config.toml
num_hidden_layers = 20
hidden_size = 256
n_experts = 48
experts_per_token = 2
d_expert = 64
d_shared_expert = 0
hidden_act = "swiglu"
moe_layers = [1, 3, 5, 7, 9, 11, 13, 15, 17, 19]
router_score = "softmax"
normalize_top_k = true
routed_scale = 1.0
balance_loss = 0.000259
balance_bias = true
init_std_router = 0.0069
lr_router = 0.000249
vocab_size = 9366
norm = "rmsnorm"
norm_eps = 1e-05
tie_word_embeddings = false
optimizer = "muon_variant"
learning_rate = 0.004
beta1 = 0.95
batch_tokens = [16384, 32768]
max_seq_len = 1024
train_tokens = 217800000
max_steps = 9432
dataset = "wikipedia_en"
Below are experts of layer 3 (counted from 0) of a mixture-of-experts language model. Rows are named router (the router's row for the expert), gate (a neuron's input weights, with its number), up (a neuron's input weights, with its number), down (a neuron's output weights, with its number) and show model dimensions 128-255. Each number is 500 + 40 x the weight over its row's rms, rounded and kept within 0 to 999. Numbers have three digits each.
Before each expert's rows: "raises" lists some tokens whose logits its average output raises strongly, later layers aside. This comes from a sample of Wikipedia text that the model never trained on.

# expert 47
raises: "O", "AS", "U", "ID", "RA", "BC"
router:535538475505534473499571511557487443539563501524457469465516457545429438497536493447462474555476462552486450462434519488439520468497449549445442481471515455540557531503452442520435560449425445447516514467481562443448465457504532473496430466544448481506509568477514511498539462529493489551498462439527500522488486515453439477486451535463556455532528521473471467571479465510533484558457
gate0:560411521507433529533461461387480539436519485500625523513444497417481475487542546459531489446533516526494555474520489480479468592503448411510537522510461539479597458460497548505508539482498574519471514531495542509475521511492435514489532452533487463461556423538487540523462498475525501451474513503580448555536501481556491539525563502528510493538517474515484495482504492425536438508508
up0:428533572515480489462464504528545502482547523498466560487541437526519518529455539482446463597519459484557508448492472467477475462474449557533478451538569335494497560506504424473448496447504454544469485510480424510432440488426511497523512520487503587568522502486474463437450550536476516540491502556543531510483575503523428522492577529431515529483514473493492520508518454540478484456502
down0:439500549468500471498440449527536507510461500466506516454547450531529555523424578520492434556524497539536498429512458499450530468476435572527476408523569387477495557518513414463438506458487463534467437501505465503494520466446485495496542526433478563596500518442493483435478574507472554501484503507524526543464533499512437550493528516459466501463495529502436574479525498551450490431532
gate1:504519444460506485509533526487554496567468475493533485508456480443534541457481512485516503425413589526510539522570478522502519476569593537516482459522442489520558498472509495446524559514572528425492572466541464492500537470502447448480501503444423494565460443525535492473450528504488539467473484505493542477637455457578543521457588497480435481479518530455462515477521511522478489451518
up1:478536478517518477463535517484485478593502546545495499532483494500475473404496417561506464484456444484456496496493459525517543416549605640563518490422543521466473471470529503505479548550482466488425530475476517457568494490572484504477450475499483470521516541502516499468522466488490472529456503473495491481462571541510380437454569505486477471564433514452468567519434526529470500492486
down1:452517477431536521486511473461504479601450534499511501497466474522500552465520503546522520440500516510495522568561498542547565474540588585526572470439476515518481465484600565479571526553525473547425589500541542576579542486590500503537528487488473502481482490426506543454504523520463532522449496498526487499506544534501419493437600562478446516584429500467486562485463537520470486483472
gate2:427485486503530523596492469472527576419490482513476438501516558446546494508512554510489566419473502461456531543516531437555491579648559447472482543531552500491509531433576440531518462539556567525499511509493507514523537525495475519461513456488476480523498467463523444533527541551503529497488448539493477480556535477494509550531520510493448580567443510457517502457577459513485502504421
up2:471557529540513506449501487521463508528458447496565536409565460541475461526526457467483470506518517497538429420563492534476533520455547537516528514515495526480510505523424518474397558538460460426506433495511502498462491446512492442438507466379500502473470483543546497444437492516483383472451450458456513478549571487528441423485527531507530439497528560517500539589457534537536448513491
down2:446513559608461496464465518432451490532472508479607515443550502466534498556474418434503526457563473443535499512570515582450505496458563497551565481492528513466526467517476591437436477517511465477491508531549487509503469439514483472486553460480461512469536456511524498443469504467514477443518524511476536470509532492486501467510594513478482512462538448528489533528469527503532512537540
gate3:566556562502454530503531452635542575502477513524452453494472476505557503522490490514517568458518491471546506526568469503530545458536545513531479500551514492434528507519507541458440542559571506525498523501503516518524593513535517505442542470479462505585450447412576523520505528461471539504510562486541529490506552467569554506424493512516528476539509463424488484583504491483464555511572
up3:484444525554490475510452489453441522537529480464472518491492421462431504514548510543610482481521445497569514495497576541475536519501448483450508546470432514560414485496443487496497537552430524495416443472455526507510449528437496516484578554500606522448482553540407511470466483523525516488519460511451456526444504507533493528501476476430520527569541532526470435515504485475494515486493
down3:444498548605482490488458487455479446488491439490494545520489459476441537530525456539588475513507455505471443483447573535446545484521450497437525591516452506542452448478439458488451518558377498504434455489480538511506455583430471543469536575534560514451516582510456442461497504519532523490545484488494459531447491448519492504500450417489528525521606538538438430525447537503566487495464
gate4:526465559519428519530488544560541512442491508464504517476487543492564497573438517509514463550523486543601493515516506494466499521456470457513514522472549477485505522479513432514496456454489523516549479505466453505431498531402537550524574580565545510523516509582463456474480479515540527530512500551479503533471487467497558518528412448518495497480516537542414458594498564480514548520544
up4:548526509459608500487489472476499507530562520518469528501502434525435457480561514503511509466507427476463538504453500502484468542523493520508482466423531561526517514499442558518507548554449573469477518524535491497514472436575449482491458433505490525462456513397538537514505560544429474495513522482516482449518506533487375551511508530455561530522499561485538556499476477487505473527406
down4:478506487470602484497498467429457495547500507495528497508495477494446512445568492501484551478479459480411511539467502495484499550519542508558493473452514564491506468501467546520504584554509538458490526461532536514508488438604483436478435426453507504474458479417510508549503529493457496466499510501477488413594461560487434524512537543474527532508488463450582519470485493476500482509432
gate5:493515489528558467511466479550454490477506519513525497446498501518544592508474578529499459449434522422493547438474496498508457492491519476526478484549525415504439457490514550477486479466630510474501521530533463606441613507533486549505562424511506526583545453483452420521463528437499524460457476521514506460504507492459471473534543484539479455488439473441490538479542548571489485457465
up5:490464550514538504538534489470522477539476475459483494446519591560563574438577452478469506467516468422434500550517541504534463537541482522456490482497493520465491488534545502489492461482510468487500571516503544520506537581493501453514453477440546583507463557407542562507483489522483514448524516470509455471546476497512483444525565468560458433492490478506484552494599549431542460483484
down5:505455535510561528579545483470523491519497498440531476469487550538552549491602506519469483445501445458434487598499558491537470540560485544473486490518521518522499500512523497480465467484541517473502572561524555524502517538576515405513447470447527577539442529428509535497452474493485498464475533483518463497543439524518448438522533490535438441489515459488536538459568549458528470490463
gate6:415512589566466502498436477499510432472472591508471498536492445472522555452526415544505527438570500463612529473553533530506543528488536411504464538546595509465468499564569552476514534469552558543488487532492496551569581478510517507520542527570544528520542610551462511537447471473474532473474522514496587527471544451410461524520521500497496469521487457540550488494503544508436465488536
up6:504573544533496507466520479508452447500507574501507468441534479491476477439495472491419426455566422493500457542502536514510499418454553574472510504472554516518397564558471584522505428549527473495479635518598517521472491424429512553460496496519504468507514509444444486537531494509470517547491443510485410504457496490425480498525561530511511538560489539508504475509490503502523438559488
down6:513533546536530561483486441494446444478546555498492496441529456464470529461539494516462465450533429460484441557525549539504536462459579578481463521486522552522391542518472551510521406485514493541469639524565500510477517485453462565455488535529570483508506521391476504509532512557472494530515451530478403501481498475454470524499523521522507500523469513513510492450461496509518449525510
gate7:473491467505554464506431576504473526535488504447551492461508507494477534540500487456491492461483445483568501398507505445496429518465514588514488502535494487539481513449450549510623465477466512529486536429533480543483556561426422513572518501539536520440486491533520595502453493542502501494578492523592443452549461523448533510509534490573505442470473425511507535432451552471525470525436
up7:454508488496528497412529513505522518492463476536450507519492459492476494505496465459545522511438531524438471466424557434516469525545661509489486532496408515541526463506494522493504505531551477484480494534494428496469480508479511476528502514506427483457496474522517429461469505486512522417414474478487473512602434472505507556519525429466496534484506535501529551475485551433452413499539
down7:465458454567499457423453506487516528507486479541516533500476500465508518481457472450573561499447488490530478510498485418498483527530623516467523485487477526531471443562502525516487519519588461494488473455546444496498530503463543459481499469523487514433498475533529419475456547461496523438448474502527480471609466552511533573509533478491541537504486568505535540500499515444433466550559
gate8:475471472427485453508506509526524489504486482491484444504458470447492488434482487511559519403496541597502522471469416511504463438567604492597502529563431421542482480478549564529535532517597453579410586493504495497480478493450484522516513534516485520493499543498461531447510507494552504431535502491558468535573464428530515445537505440518468562472552514507469542503481530537469467488482
up8:517526469558544502508531510529541462473480542513478481559486560482560467509499466513473492551510465479515483459471490512473455481481530503502456519522519566501469494481478418519461472480510479480475474517415519508490421538491536512534523416386477428504497477469543510553479508538527467491487492498380509469450474510465505485501535521422546435459445503488477517612515525434513577500516
down8:528574461508558469499458559570539476451502542488512462511492585501579491501514466517508499493536499482477540500473441530464418493465502499525456546544492597531492498443474488501501444497526473497468487545435456522497458532481550498509532470417497439504501483554586465583478545508525461495535482470378559434450469483491538480486554529423551506450462516543451553547500494436506597444516
gate9:467504455481508550499504559539464464440481512508498424469522512503490528464467420507489442476474484443537511451548578560539529465553463452491471524520514498482489470526522519559553513537585540457515526503498452517471456410514477518540484439501492448573535447548404505502519508515472503504546478453498508562453486494522595515486478480502513402436454494513457560505497477539516474506440
up9:509531506469522452431580519495471517511572508513503511510448551476539470477580483534504452499543429493453417458480523485528476528473481530583490488445486371483398526438410492509469506518491485540491477460546465515479502508568489490454512542490501541487455455482548505505462498484510552477447493456491502534536469486474481429490475496476508476592518444460472486540516570549562544538444
down9:516489487511540492498511517528459436495507518488513513524446570488535548559550444494494440458517446439480401444526545580499482539473455532527500474491520425562419512498482473501458484548506484534495529456548486556501494472544471473513467564515499477439525447480557479534482464475489546475477517470515487572498506469532422414486534548486518489577474507470478472474536542562503538499502
gate10:512492534498503508420435519489494447455459568465499503499517499490525486466391514580517510456511514495499511502493460544457423401517491542577506443548552488511455454498532534434555447499469525525426475517512508512540511514483529564466537542576535482589543436472504569539499494530549501558512456540470486459400556486519535512475509503501538469519477525519518522538434487558500539471577
up10:534490515492529500483483533565511493531516558498480521475510382545461506491467538447543529548492505534547460452470528494441470372487439550478469482508531481531524448528486463464462524466429495523477494499490546507490504489482518533507486508595520487572540602475511558491522463594472506593503464501501559530417556515548491508510534493428513432559485565509476527572416518572492543532494
down10:508466541546489530466460537512511497521468538483464555510505476538558534484416523501538554447485540455523562511555477526508479393509503493540478514523526481458429486510512543455537466500473535574469495502526475553535528489503510549493609536556579505534548398446502549446524551581509503554495457568525554455422591499544561522482581475448490466555494515537506546495419525557466571480551
gate11:517495560512469516511507491406453543509490471528540484501532463466484542492431455506558536518484524437493476498511478519488500514593604499551432550547518455466462530458523449548474458477555584565486508528538411526467515493428432499480566499421472552516485439506507521438501563548508460496534457516439574504475461465479527508510587503514503531509486503472465504434480463469548537463481
up11:487533473500579510549545559503534516501459474481512506554546506506504462538565468487515483478573511464614463447468566443527467518588548450431499586542466498511413535500541492492488468530607560474521474529505461489468513496438487486497559509452482536492431468508543542559530548543564517460441552519501620507453455488521490446467550499484501514490483510481516395499574578495477491459509
down11:524524507492615509520539580517509507540492509533510510537542440506508492506522489505555463520519523433610508441466528442506474550590509465464512589558496464512443564495507439493487450514564522476516496530531471467475550500449522481516495460485498475488454507528554514547552590543504493505484530461523633539452472450486481492534479506516547505474468517467471451523552519494475484474475
gate12:478493601484444450523518532457493501395499458545525548519483479456520476539444498482513462500498511505551498471513495502508441522511557517529476542526542473476479477462526598512509477540475514517530516548463553505511540504533516495499554486418558459509499513619488517548478577481546508446549519520512537517475496450518423522472474481484459555507452473495558503459503493531505482453542
up12:503496558474514546475466493529525496442540458511508472503491562556500505490439507442493565479513526526634500472560474491487595584575555469527485492543504550529494474509469575554504463519455556507492455476471484449512491452544444491465555529468506530522458535442516517479507492425500521479556455496494515493475535450505570493484560417452522533496511466501470502605512456535532535524447
down12:491472574452491501468446464536520528381566472475496520510543520564518506498430494420444529512515543580602417421511542490444554492545526500543469523535509518546546465526478549473488496523472536505490426470484490455487443438456443504522487532542497533564514605444524513559537476489539495498543469455477490490490545506534598497465552432455484534519510489500460494604473471488488555495474
gate13:497463443517487501535540484545466515509444426543524491493486487547519425523556502499497541475570525464446507560446480435482383515523543498556499532531484474497494490492494476459558497505533636515532415486485441455529443482476468472439488479528522469489432489428518500502455488528487510428482484519438443440514471479470558543503474501496535504504532491467486506548486524433479486474478
up13:515505543513486450488546494511525465566496482486512455485487497471469586507450531500506432544417559526503514462452477493505663460466482550478544467500494569499514525451503567464510515449537372446492562565461540526500562455521466464493509525493523490452555485556530464515503454501529472599544490510530534489505480558527512388509606493527465503461467450487492494466477444561536480492462
down13:483525560501485425498534507500515474481506561475492454469482524475441537479463506515505433528457577521516542478479469511524634446494491505481580439459505530493487544454498591527533550453556427434477542564493562542520518473519492513514496547451563500492537456539533494529490406471554519603523502542512524487491498540558478418454601503520480513444458465453492499504468434612484481483508
gate14:515524463513551547511518472491520482494509477491529457538476503453477513546461458514498474406409545464560483489524578478500574537501514458518532555522506551544510496521484499543521563555573488471506484527475565491524513489427519507490477497452496464501486461530481441516471472443474525454486533499488534494561492428484529628518441507526503512465477525512548459419544494433518422460501
up14:551545498487507495567497476515505441581509478507504466490444459492484541491492555497504521443424465508559504511529582529536568560478467501508548544516493545477520424532438481547520484646528506515454503555505558503531544555491491525541476529439475421497469483517516508502507473539490509442456545495493497467558505470529501586541481510479493525488436550504518487428536459438500471439479
down14:535537526496564504561578518514479461510534491552488500505470482483459498445542515468511496454397500504556532485527534515495571542503498484513538530571547498493480444519469519547535524622543537480486511547449518525529510534442527496534478536424466411527475515531491469486514500549476501467449507479468545426538480453528502535517465516480488551468476561474482468485547452451517455424512
gate15:479561521544501491482467511511487442557500470498521522520442524489547500477440579492456502554509520438500515469493500456518382485486613493525484462437512504501523541411435436450508456567570522490475483517563448505490518483496534505455534512488505506512519482489561557506453535471497497433509537501464452441435560466532564576494604449468412533528498464505578511505475542554475470499418
up15:493459446501541496474497508486549511508452540485566543451488551501465463538505432478538513489471512510450546564509503427496452544429495537431544510523462493529484464458564541409507477476440526520475441495566383535463514398444483547478450530508546486519504497573474488516450458528422469471494450509489487494586456510552472493473448540511489581534499473525532428476549531499519452498500
down15:505492487525542533456495461452506475450465532451565505434486579472452494541577441498512559502436511524473523567518489440515445537395448489437501473497519533486499496479527521432507510440474515519479427503519418531460547400502470562477428564523553510559496513574467506504512451494405511476494480488453515491583460533491436496502459500484525599524552518546514433504552549484487460524488
gate16:492487494537516481464504547468491511553566614537598517454530594507457514489467490499552497504508450475473569552539457511527517535505505539502580509546510497468467453433459556524518524425549501454459516486474577541508473532474519538556499486438488531550496546559428507495511488458521569501469512589601497424475512526484455483549492485487490535489499468534483518507491477491538534533463
up16:482548416558489519522517489493547504521476447499437505495397472505518521568551550525460447461502510527510479481454595536517454553447464411463492499443474476562525443540580497522521504588430547500500381520544452475505475529539539463504497454562497463456517477468492465510522479552582442511593574456486550504568456533483535509392430462498509477469475531532562463468500505478457487492508
down16:462457493526488444551540493525482567495448499478529546493544576542496468494499482536554502490510503447511616523512457490532537489481547526480565450574483528473476523574491522549632570415566491507481617474444549525525494458506490572548600454512509529494570480495456558490474453492518537515459518539450509513466550493529466464454569482475409480508535398507462517518502467516484561426511
gate17:500485507461550477476437541412528514519498445474498494569480518452571448459481480568543558559523481457514508511424559465455511502462519477572496487534541559500449526480518489512526447497487521499481551543562500561522532482487519541475473610513470515496564541541474484536555509555533544459422519520473490554437455510441515541556514564528470575453463556528490529443575565468516501530536
up17:513491541508543470462510551470488558540484542491426403525525451492471515534542478492414483544515490465494487476479479516481455515494489526560470556473504427483483541518524447494469510475478509534494527576493495495494419550467437511492467614522634493535447486450471511485575491469507452555536509488536469403455499481431483515495547562500533513490480444426522475436489449482485502545457
down17:564475521499540431534455482492460521543475569488445401491559418459518511550521503477473446514536478486523550439507502541458467511524469553498501528466485482492468556508544447451463489479477524559502537546453509458473546547487416507500436565464585455530459514479488525460578493454545491523491503495538430446467481452464421522539543588527481525466478445462516514418505473506472522576432
gate18:450482456466478537499461465493549485449473499472522449491491462479541602522532482496518428512498520486447505525480515565541460482527612467551465492549502525555537467451494427509569526581452478489498528439510505571497553418522449515546477547474447467481424491506444463484510513517502508542535520481501456547486519483502568465485645524472534521526402514479507468517559442507506491481527
up18:481538448457472530427555524500512444450452535475506478538568439486510546488479496486429490490417484486544473528544485436494478448533531549481501510524478500515518531446435520480556529542557502504474442490481442517482540401550528474544461462452446523483458474583466441475494567529514519572511492535509520513492490530459440421516586565509497452434459569490498454476518421434521445537491
down18:485493496491510514419506512499483500482461498482504490550555416473484570436491561517468565467436502497543474510554503472497470468483564564542574497502507524551533532477528512442500529493501521534502437421514485536479537442515529481569495423450492500526440494519494444525522552516541533473517507584433491487534566539555441486473580530514479491444448556462484527463519463499520417471496
gate19:475480511546468520568488518501520514595508552455486551470522482486503435467516493485471505432566480542496529444606568464490444582539491557468537540572475539478523466504537575532481493490532500464521479533438609568485526452457474515517488519548500553504508510529500473479475491449475494470520423506520422596570515539477459493514588470488534555454534497560487573470450561478482457509534
up19:473478429511421516419498517519530510568470504482472536485575560510508474453477519420463524596492494579451450428543463465461394507489452547468509520447466501476484457450456504508501560524485428527523485456493507501601459544554531484486426518502439557546529494547514546469439502421527439445513512475500490469569501541457563408486478457509517562498494456585473505463460621557527487547437
down19:543463414560432489433501518526519514475452484482501566551559542521459452437514496463448504568489547554464525449520493478468463490492480519478544462434489473507483461423460466434475580463426486539602460466482526534536455511591526507480402460496433564587534518480496483502508472443543475465512538474542539551535512547442509402489525444482528503459522435545523503464463584539545480508487
gate20:500505535424494508440482465484487559439472517486493519464563556528536565540500544541472473494506428436532552453539522444557480581531452491504483504553486422517474452499579515503491565469449513482587481455473448563539452536466463436474492527456538522582506400548493473504507506532449543527478495535481500488543499469468622426575442453476438517529458482557466548471518524517483513468538
up20:525540477483546491574489423487504526485482496508504460516535487544543536532508473494485499566458525493536450445456647541527417436480426548491549500581535542481565540481504498578467493513550491420517441439477523467478452527423537496420467535484504489535519500594517492569444506532517506524508496409447493453419454495451484452514419481508486544460433454501530477475492469540451528510468
down20:549493525522529501586470447478526551512526541524500431514565508505572552529447490538516496536457582480567496451482624488514444487480451539497542531577497489467531527459507522571487485478567487447515483462514474479510461548400553503427500505453536484532499452607510470546462499536505540508518544435453511472490454453485520443493454457542531509425456456444526491469517449509464529461481
gate21:546469475472461519510547429508474436464517469517524405514515507572478419456434499533515504446437446496510486538508474480495492474520438509528496545452505489449453438514452439497520527531439583466561455471502423443488494517557552525497538486408503450477517442479495509472587532488503496481461568489389603466432505478570562557475542474489513511557531430490506475506445523506480539477540
up21:501509510494539547531476454487524468473470633480533566517546520460520498466458480458489549477461533512450460493506522438508455418492492442527508532510477513492551435413560579515484493463477505444530479502453499534556498496498538472502529541458468486559514519499465537563556510409597563593521487484466537547503472536546532495439551547462454520511485500460453490516562524509505538513513
down21:499503483575527514493492503498510482489493554546493567538581536512518497485488505483498526516447510532458533553499512475572466445529550505483474538512466480460485472317541629585506476527486565532465463459456502561440519422518491535471476524450571489432476468437488458545601532441541541535502493499495530501517512526477532505486486533481458486528433410542499494457519494514464579480535
gate22:462483467475528503502450505494437492482535531505601477495569496450523508466517500480431510471533471506528503514486547485536488527539497486524504479551511546539479569477542584480490518504609479532508508509526498431461569498423473492449471474504489480573509518561440489543517448510533465509535467561524546518511479485478502542479530585508453549594549465521589499434522543465548538471476
up22:534485555497469527544482479572476545392448498502419474534450540488491520545478446479526482471511426520565513516464578538546507490425531586453478483452547436484499468519480461493465493567462465483514445493494492555565478428480506533433560462484468535489496545436480530441469538465498553506500489498435490466457472476520449520454484517514506422460465551510497468519466500549559456498475
down22:541476554520436495535482504516507522451511460498424511511467559479497522533480485447535513443491479508544474499519555509512500498482499600456483530488532460444454441490488472486457447517471462494515467472486434578558444435526482530485505480502473516481480467440499559439462526504536565437456463479429476485427521470486400498445495503536502375411482517485438492501495488558502470520492
gate23:513512506482526436583525417513532544580518546496467448474473502417532500530500516571494499473438559536518479543511556486494492450578564550522556501577489500492568447521529605520515540514524541531503489474549479484530486439537554535465472460437409518551473459518492436523458495477484528524457483523519477482548519499493509554491488543506494505504461527492520518504477525470477445463514
up23:460438546509576493581466432520497460442503459495461541545452465462527509597496480576537534517452448499529532491492466500530474499506409489494543495513506516517505491489488522498515522534486529475472473416440537528528528562481481536528556489527487544481521479544541477508534400525508560449529565502423516552503498538546504526492452509491484528491501549494538439575504513475520502530473
down23:418484574503572486544501501561537401462511513536474533486492487512583496585490440554572499554470446486480528457435409468507490471473449445525503491537506475510501462492506505568520463512462524437489498434492486531526513577439501501499556467506413523528500530597538434508488503512518503526548547518446525478480516482507524542532501485498516519472531564451464454599514547465544486550436
gate24:471502473512502516400528552532486475560460508500511435475557545526532466507502551509505459505513536540533467496492428461510495516529527521509530509549474383508503521494499508557460536485536590461571465412494404481548445523538488487468501549432492535605485551391477490498530509542457458544441501535535465392464503523476593429547446478534548490535568425507501496454448515405472472494453
up24:458497528505500564481502536491532467530525493520554551580523584489489475474496536564463430454487562532493541522415482479467496532582509493420463570510500414532436506456528446539478518466506577480531503465469480539565410536472501498500552554503476488582467521438479530518485544519495487486418521473490424509476516467543632553515464477489519572483511451486505512453441521447490489516519
down24:544523554506533470528518503434419523430510550524477604504450531496495495524532487470465466483465504452521442482440493522412518503440513493495454561536516501480537486500466471422547518507476511576540550454523530551546461474413494430525510512554471557478489547504521478546526486443510509511418541500541467458514440446426550471491527474526487541486443545453445462477543533456504501424550
gate25:442440489501497595506463557462545511460495527479478520479535503517506539469464490462523497524531507436478523528565518500532505556538518451517537448540557532528467544541464475453486490502487462501449528492467441577492403565450506439500457508549565518415523458524485533506515519514421531500517535566524484544502481514540534529485500507506471508479533553515527515500504566466471486535571
up25:556482464505470540504486501427464540532554500474525528520544456513475472528551462523522465497546453457471500452483472523525541482531411588516480439479470546431499494491491542479468446454532531468532493518476542452538448511511460444520458494513524470501494507493554545466486441461554444490499486513525350450464498491413496577538516450523480442406552525513514435508481540527517431492527
down25:558466485583473550493495487457472576477540512441511464525513470550500476534509482509488466474522439445451484435501526560542523461532468523523476508476478573465505477450534512449465486486523545490569501513477522420504469512499458450508518514479494432471448471482520519454452468474550453492516507503528349458514524458449487534501503497454493418440539502501492381514489553558482456484533
gate26:444461538494496502555500477468538555495569487535443511512509461422522476508507546547531506469519461521454491427525471537518494557554455484483549530503472485504517560589536601540495470506598489479500471532469492528513546503478415465529532471595564541477519458501497542524542484526432495512555500500506510523509535558498555504497423431511445473535441557516535480501519541457484502491545
up26:408487495508497517579503517488521520421529498518406461515500508462526484493496533560490496466563451483435484487539533561525475525570482490557530531470519477469455567488553537531564474566544475545534518523523443500474575523504478499535572470604538490428506499533478492453552548522485462503483441529503516456426528571515482496533497415520471496463487541564503534571546518440468548502459
down26:428516559517525521576538463508512554452546493529394485517510462512532486517468512585476520498625423518450470475502543502499483506581426483539511489468481485460487570517503527522561466531513483528505496527467492461481537485545490494585551452592534484442558541529458516451564474544452478542480495494496478465398573514488504532510476446513461444495456539509548537551509526453491505506480
gate27:493483515486537515485519530415582550487469570500492560505458470472533510528467517508486428467511426519479514447538450562613555570583474439500535505471472456460523564505478517422589483481484503471495488542465442531544439597432488471526510544502577537482508465522545535490533487449492499555482478554489574550483526465506477495561459531536482435543497533505531528518499430502505495523514
up27:569541501504537479512515496576434508461529472502455455494543487560519536489527560531504492544513519541599506532513578487431440480425501520450452538518432490514487510453519466461462495500415563534488527490499538435441574500549484529475501473577473490457508445487487472537495537497510465385533527434523454507429491535478556481479474447506528573458532523473507508535487451436468471489516
down27:522553498522541481502497502542426494393511476548475443520504505544551528532507538499496481520461505489558516507503571444434446522438539477477445534524448517526452468447510507511502462515425637504504529491525498482446593498518518502490555429529440478468483365528516467575430556497516470362513526437511466549457519517522591512467513485519538550409522538497505480481468442428462464445547
gate28:530440536494488525533395541492542546423508527520475506494573496565545536441507446487497518490537531466519574413568525529489512484518462552423471428515591580419458517539528527533480439462470396471428568546500501477429579428564499500507562487515504516470528533542501486511507494486509486423539410507503508545496509480531491541468387526546515466476469534492536516492507492502497520502466
up28:565469546502539505558409506509541511428444503453507510507542481505511461505537503469533537515499649493487553460499562453475433565454413486439573478492518569444492516545500551554500426460475514460506506471535533525463586458588471510529498500555512493425486525476530510557494490485542479434473426543481449480459466492534454566534380564492516447518443597526507537451515520466525517473492
down28:547404503473497507495567535522486503485556511494579501440557487527459465499559473509563487544596476493424511475436549552540501527498495521462558531488494451507564507515503550530494512459544466501534467553484474457524511513482466509417503558472452504483470475513506470501514475508526511521464491445454482498482468443512514441554427540490520467502530477422554534532506432550517591549457
gate29:522598481490524577487483510410532512533511526492575548501463545516506461514455448531531539474538556461490513512441472500496507584567554468551487539546500492515530531452512469475525462458520482525476521512474509509522458532542481493505510561493564515540501454480551475536419519444527551477558529587452516446567498443544390483523482484483517585463559484464527532507484489505465456479540
up29:447495477474485460454549517562535441516490482508496441450523547502530561497542553538524471514483476538558471446485517464475487437455509424495425487425525506512478540485435523508515566494521481540511476446456519476448455480460472478511485512541508532430525487576511460516565511514513501527552481516446454449542516509560538456502436544455548530539459507464489529536466514426496522483532
down29:514555474508462443481547500547516465544520485490542464449512563478543514539526502509545426510514417571482445448490502441466483444533478466528443443455498520501492512461446504520458530493536508494507454472431531527476469452494503510501424543553460526428544475600534485545486462480533485490538485526447476436551502481529523444465524585535486550529548465488460557534455513439456494536525
gate30:491520519464460461563488375431453434453470460448531497471504544392530484566485522496540507486493516470431471465521493473522505499572528476501461495480513488486530498434489518476526464536551437476532537506515418561551500496486472493482512543470548457457534492423430504441532531463503571504475482507482511454540492488498572392551570473554491537469493508511497604487518540474486542511485
up30:532515493526607531419538518526507514507534510581480529514525422590442502468517517541511469522558431526591542474444547501515554498489501523520536563499467514522498540529490451494465497497525539509492420461507551462435481511484517442505551478542495480556432504611555450512480489506494403472485516516558473667480518424485440487546464573476525425500520522461466417492502484498494484498476
down30:484482530540577515438487595459476499484463507545513430538489474589462578442503453490497432495529448531566534440462500506502531474504547489531572532497515537544447540476500434491506497544547549544544457455558501522478494507504552475531513493545483516504453481558526431537477512502479464477512580524511501627515471425485472520502484547525484466498474545418447373499538476531473452488479
gate31:489505527460480484447449516516475509506504461503525418505517524433538511458443468469501475440502469472498574554557495518524509518545512527576509459530516535432480532511508481438568450477560505446542582474451525502551490551482490559508404467495550525469495417553419590508461536485463523481575469549542487417535524529487471563440459529556480558496536528538523549461436511486505495511540
up31:542471523505499534526429546498487569519482521518481521533497471504503506587523501484508517477506535482515535479477595466493451620479451476505491472488495488491562433499547539465482570459448620466556454458482542535501524554561550484521515507516439496482503500528526467462485498416562473549512495472535454468548503526495483566541604525484521486525455512539512450466526422508503496508502
down31:512491542513477532535459559487499588525484500524476477544509502520497445567527497480519528503496542484465482461495592439479442576450506435473458488518484504519553467497558480458515583453463606500547445482497523527518538502505558469519570490511411527463510457551559494474485554415516481517508479489476486457532484540463495553535571507439521517547427521512468434516553454457490469456532
gate32:434449542500479433527469473457501478511472486464479470509555477448539566475509481591493505437472539523515472496538462516513417510436461575505491505484531566533465538471524519417609404558557425537438510446476466494503506471507537474498589540498479515528532387439531530551539487459471520520466455490507520485412488465503478431526541445492497497530458452529449535531494530592545459466539
up32:556491555497518462543550494474443456507561497487470514485517511496494479432493559472511538499515487535401589509534565559517508506444529574595443540489479542502468531461494444450506421531526530440501636504509555510599493551424493485468492509490525480423539478568474561469524473554480458450556514546520477453525495433454460363501557491521519489487472445544521476507573547508507483528493
down32:487468537506542490585504488499436482520532469496522565483521459467466534482492566545509549498517489492409571531517599614483552532449505581523452518514475578521467500490505463486572390504517559503494648558492514506575527570519503505476527499487524478447550530501464552461532458549443474467572504520543489481518499468492452409505537524534533466489476497543538481515568521516552480495485
gate33:469548454500535457468480500498554510520516556451579471450457487556594532503513572584482467424489459506412486417543496478494494500425565502539526536522453435522470501474511508547578537554500499452482470464542531544487540495518500457575508471468484517523518413535492515494508484488558466410497503508533479496475534575529438443468516515570444516515525518473448464465513508530497524495501
up33:553449518479475489445562488522567528509515523519478435555466467554470535486450511520482503522424547526549507538496472426481457491514550492512533469510449501528525484481524373496510505512461451444491455424524438482480484468475455494515459535495530445531474441472532520507485489525500475523470524487530470470492557502479528613530423558525456539488536567491480465527541501528461510473436
down33:556439489511467510430587510572524544505555517491489420568527460538497507490396521535515494489434519520581539519547489427524454522501515462563561478512501518504514468498498426516473508481485490457494444438528456454514462471477426542493492560468526390563456439473475507528501510512523471542456527524502463430467550537497537585536482468486428511471595504491520462481530531475517487538488
gate34:564489510522459481492590510439485478442559475534541553516553589543521481444518489444446522489502514541496504504489452510467510473464531515457416504540478398538448513496478462475462454476492493404441485490515461510497489451528489461471443526432467532479538508524549452511480540527508521488545418494442505463516505440451596468508499493447466501498510457458480543518554560533486490536503
up34:540511578536518500537476499548507531450497488502497508565509465542512551479527478455532511465484494467547540551595506590467467473492433531434484495572547459521472508514537486476474457500466535479514529524454530516476496534527478532527562516462544467394520466517446566468453466522469481568566526506578526454492486508495493660474489563456459527437502509560528462478454479549508489458490
down34:509444476497506550438454506420445443551497518558535506420465504547480494479512469551448540551529462540512458467523490524498547584547456505502460487486473474445450461506518475535495559476459422566517445478544502408512474487488574469507477482535514590510475589507421523545549497448519553502475505498472455530520553481553519432567480493549548422477509506432459526499530467496488549535483